{
  "n_layer": 9,
  "d_model": 384,
  "n_experts": 128,
  "experts_per_token": 8,
  "d_expert": 32,
  "d_shared_expert": 64,
  "activation": "squared_leaky_relu",
  "moe_layers": [2, 3, 4, 5, 6, 7, 8],
  "router_score": "sigmoid",
  "normalize_top_k": true,
  "routed_scale": 1.0,
  "balance_loss": 0.00957,
  "balance_bias": false,
  "router_bias": true,
  "n_groups": 8,
  "groups_per_token": 2,
  "shared_expert_gate": true,
  "init_std_router": 0.0266,
  "lr_router": 0.00143,
  "vocab_size": 24604,
  "norm": "layernorm",
  "norm_eps": 1e-06,
  "tie_embeddings": false,
  "optimizer": "adamw",
  "lr": 0.00103,
  "beta1": 0.9,
  "beta2": 0.95,
  "batch_tokens": [32768, 65536, 98304],
  "seq_len": 512,
  "train_tokens": 283300000,
  "steps": 4808,
  "dataset": "wikipedia_en"
}
Below are experts of layer 2 (counted from 0) of a mixture-of-experts language model. Rows are named router (the router's row for the expert), up (a neuron's input weights, with its number) and show model dimensions 240-287. Each number is 500 + 50 x the weight over its row's rms, rounded and kept within 0 to 999. Numbers have three digits each.
Before each expert's rows: "gets" lists some tokens that make up at least twice as much of what it gets as of all text; "comes after" lists some tokens at least twice as common just before its tokens as in all text. This comes from a sample of Wikipedia text that the model never trained on. Tokens count by the router's weight.

# expert 86
gets: "\n", " election", "ett", " common", "\n\n", "ath"
comes after: "\n", " |", ".", " ==", "===", ")"
router:531465500467510433520477503554580561478471477511486410431470603543534447538627579481555618433600457485537449493516439521406552475479596493520472
up0:587522527512418441520524462574550484563447580481548435563503537558564434538452520550541485522529584483590447525538510425500556524458417498509526

# expert 88
gets: " in", " was", " is", "-", "\n", " In"
comes after: " the", "\n", " =", " it", " It", " The"
router:511502567450484482606547460490541458502426478543485532487544511473584462574393575479622544419535527511459450440576489434429510513531538569502505
up0:518483476536559518538531471523520505528441462578573569576544498615547583488474464520571412456490511489469465446411543525541514544494469530470504

# expert 118
gets: "|", "-", ".", "s.", ").", "ed."
comes after: "\n", "\n ", " 190", " 193", "8", " 192"
router:468440592437466516513481497490588520499398494548477514405526501495542502549561515438580527472532523455504405455467507454438520552502559573460502
up0:551411542442491318446444507529567575495471550417572444490520556452489550581514532558577543440575517533444399511519440494445460512574516436494412

# expert 93
gets: " in", "-", " In", " as", " It", "In"
comes after: "\n", ".", "s.", " The", " served", ")."
router:561463549535553561515544507488696447476442451557493417536583554460608477495484508452598614351518461531546461416519522501448493417481576511420510
up0:528539515452571446484544594468531474612439529521503530539591570503628482511575434584553431504445472513578532519579516522522499585455573484508450

# expert 127
gets: " ", " 0", " 1", " 2", "|", " —"
comes after: " |", " ", "|", " 1", " 0", " 2"
router:530370578487524533508474501471596471436433511549490448478543517563549473484531519414498523446519491458480383463509484456378569524543592488516516
up0:564503501453548411588478467497514481515489452575522525472435482399564526461397535578470495523494373497412484447419525429513499495480504566510549

# expert 107
gets: " the", " The", ",", " in", "The", "s,"
comes after: " of", " in", " on", " to", " at", " from"
router:509412533507556549522477503487560504426447512545546425454551501498560398471524564480574565507519466505439455485540504492423562499527626479402543
up0:614530517509451482498455504436542410527416505593521473575449543485563450447476583588445533470509435486472492486491412540485515512526490510500537

# expert 116
gets: ".", " ", "s.", " 2", "===", " 1"
comes after: " the", " The", " 0", "The", " 1", " 2"
router:490458551471498535539456510478556554520468551565512566433551551460623410548485554412549581474482503448520500492534461471423531492507603489498498
up0:465508543453457492575513547494468609554530546478519561527501513416524502434468490511459468533469532563527504557524455467457542473484480397440438

# expert 82
gets: "\n", " M", " H", " N", " P", " R"
comes after: "\n", ".", " =", " ==", "==", "s."
router:493470541444554502484449392511517465499430451486560501411603504587667479595505525465533489427581483525506464487568491500460498439563539499495506
up0:420540471552458495400482504518453489567527475573566578622514454519547544526529524607475461525500504502600453542496521543509469523467493465553451

# expert 87
gets: "\n", " office", "v", "\n\n", "–5", "aries"
comes after: "\n", " |", ".", " =", " ==", "==="
router:589509546478545469556464494538573528480472531532528466430532592520545466526565547467552579410573460430509471467494491479388545447499621430550521
up0:439499532468541495441426617541606515545595539490568439531468491519431442571431469458536561600505581521559452407471420471514509445557554578452592

# expert 101
gets: " the", " a", " The", "The", " he", " A"
comes after: " of", " in", " on", " to", " is", " as"
router:587493610465553571549399547547542492460460439540556495514581550519537457546484546489596544446537494469498437420524539444355506553524594502446472
up0:500473551531492489550531448462442474470515426512529513503426470491523528510471485540436519508538520460496560503352474488527515587511546422432483

# expert 119
gets: " ", "-", " 0", " two", " de", " following"
comes after: " |", "|", " \"", "\n ", " List", " ("
router:586400538455525565587519507501523448475498532550547426438513561474567465471512604420556556393540493503453387432527513509399544488471642531456518
up0:542450403412457564505520534510417495546561589478511479480476504498481446475481521535525492482531497452450619514451415539575462563416459496473508

# expert 4
gets: " ", "ic", " Q", "ist", " Party", "q"
comes after: " |", "|", " ·", "==", " or", " National"
router:505390482485588548534468489502561489443459475577456495436609632527535450540548531504580538444498489516457425426452578502335551523548579501475550
up0:487461528500578536480520502422494537497529449585520458452562504494553475438575496521483497484542429493535506485432536461560439499589543439526560

# expert 120
gets: "-", "|", " F", " 0", " 1", " 2"
comes after: "\n", " the", "|", " The", " S", " T"
router:494418554394550499575452480530539476497462452549502471509555534519588445480517542428565548491479510441435475485507485448402528500471655557417496
up0:445483527450467402560457491450546535483519494505523421564611431428494513483409568491566565511606545430499503517476412462538462493495483539451463

# expert 113
gets: "|", " ", " 0", ".", "s.", "ism"
comes after: "\n", " the", " The", " also==", " sp", "6"
router:471435527424502530543515441486564560461475540500438485478541543505561437607505493484521568478542478523461469474564497504400528468539582514530543
up0:507450440442450579427526590470520502508503565485507472600516467529531519509472574541490512474493484479446534532482451513502493460502550534585595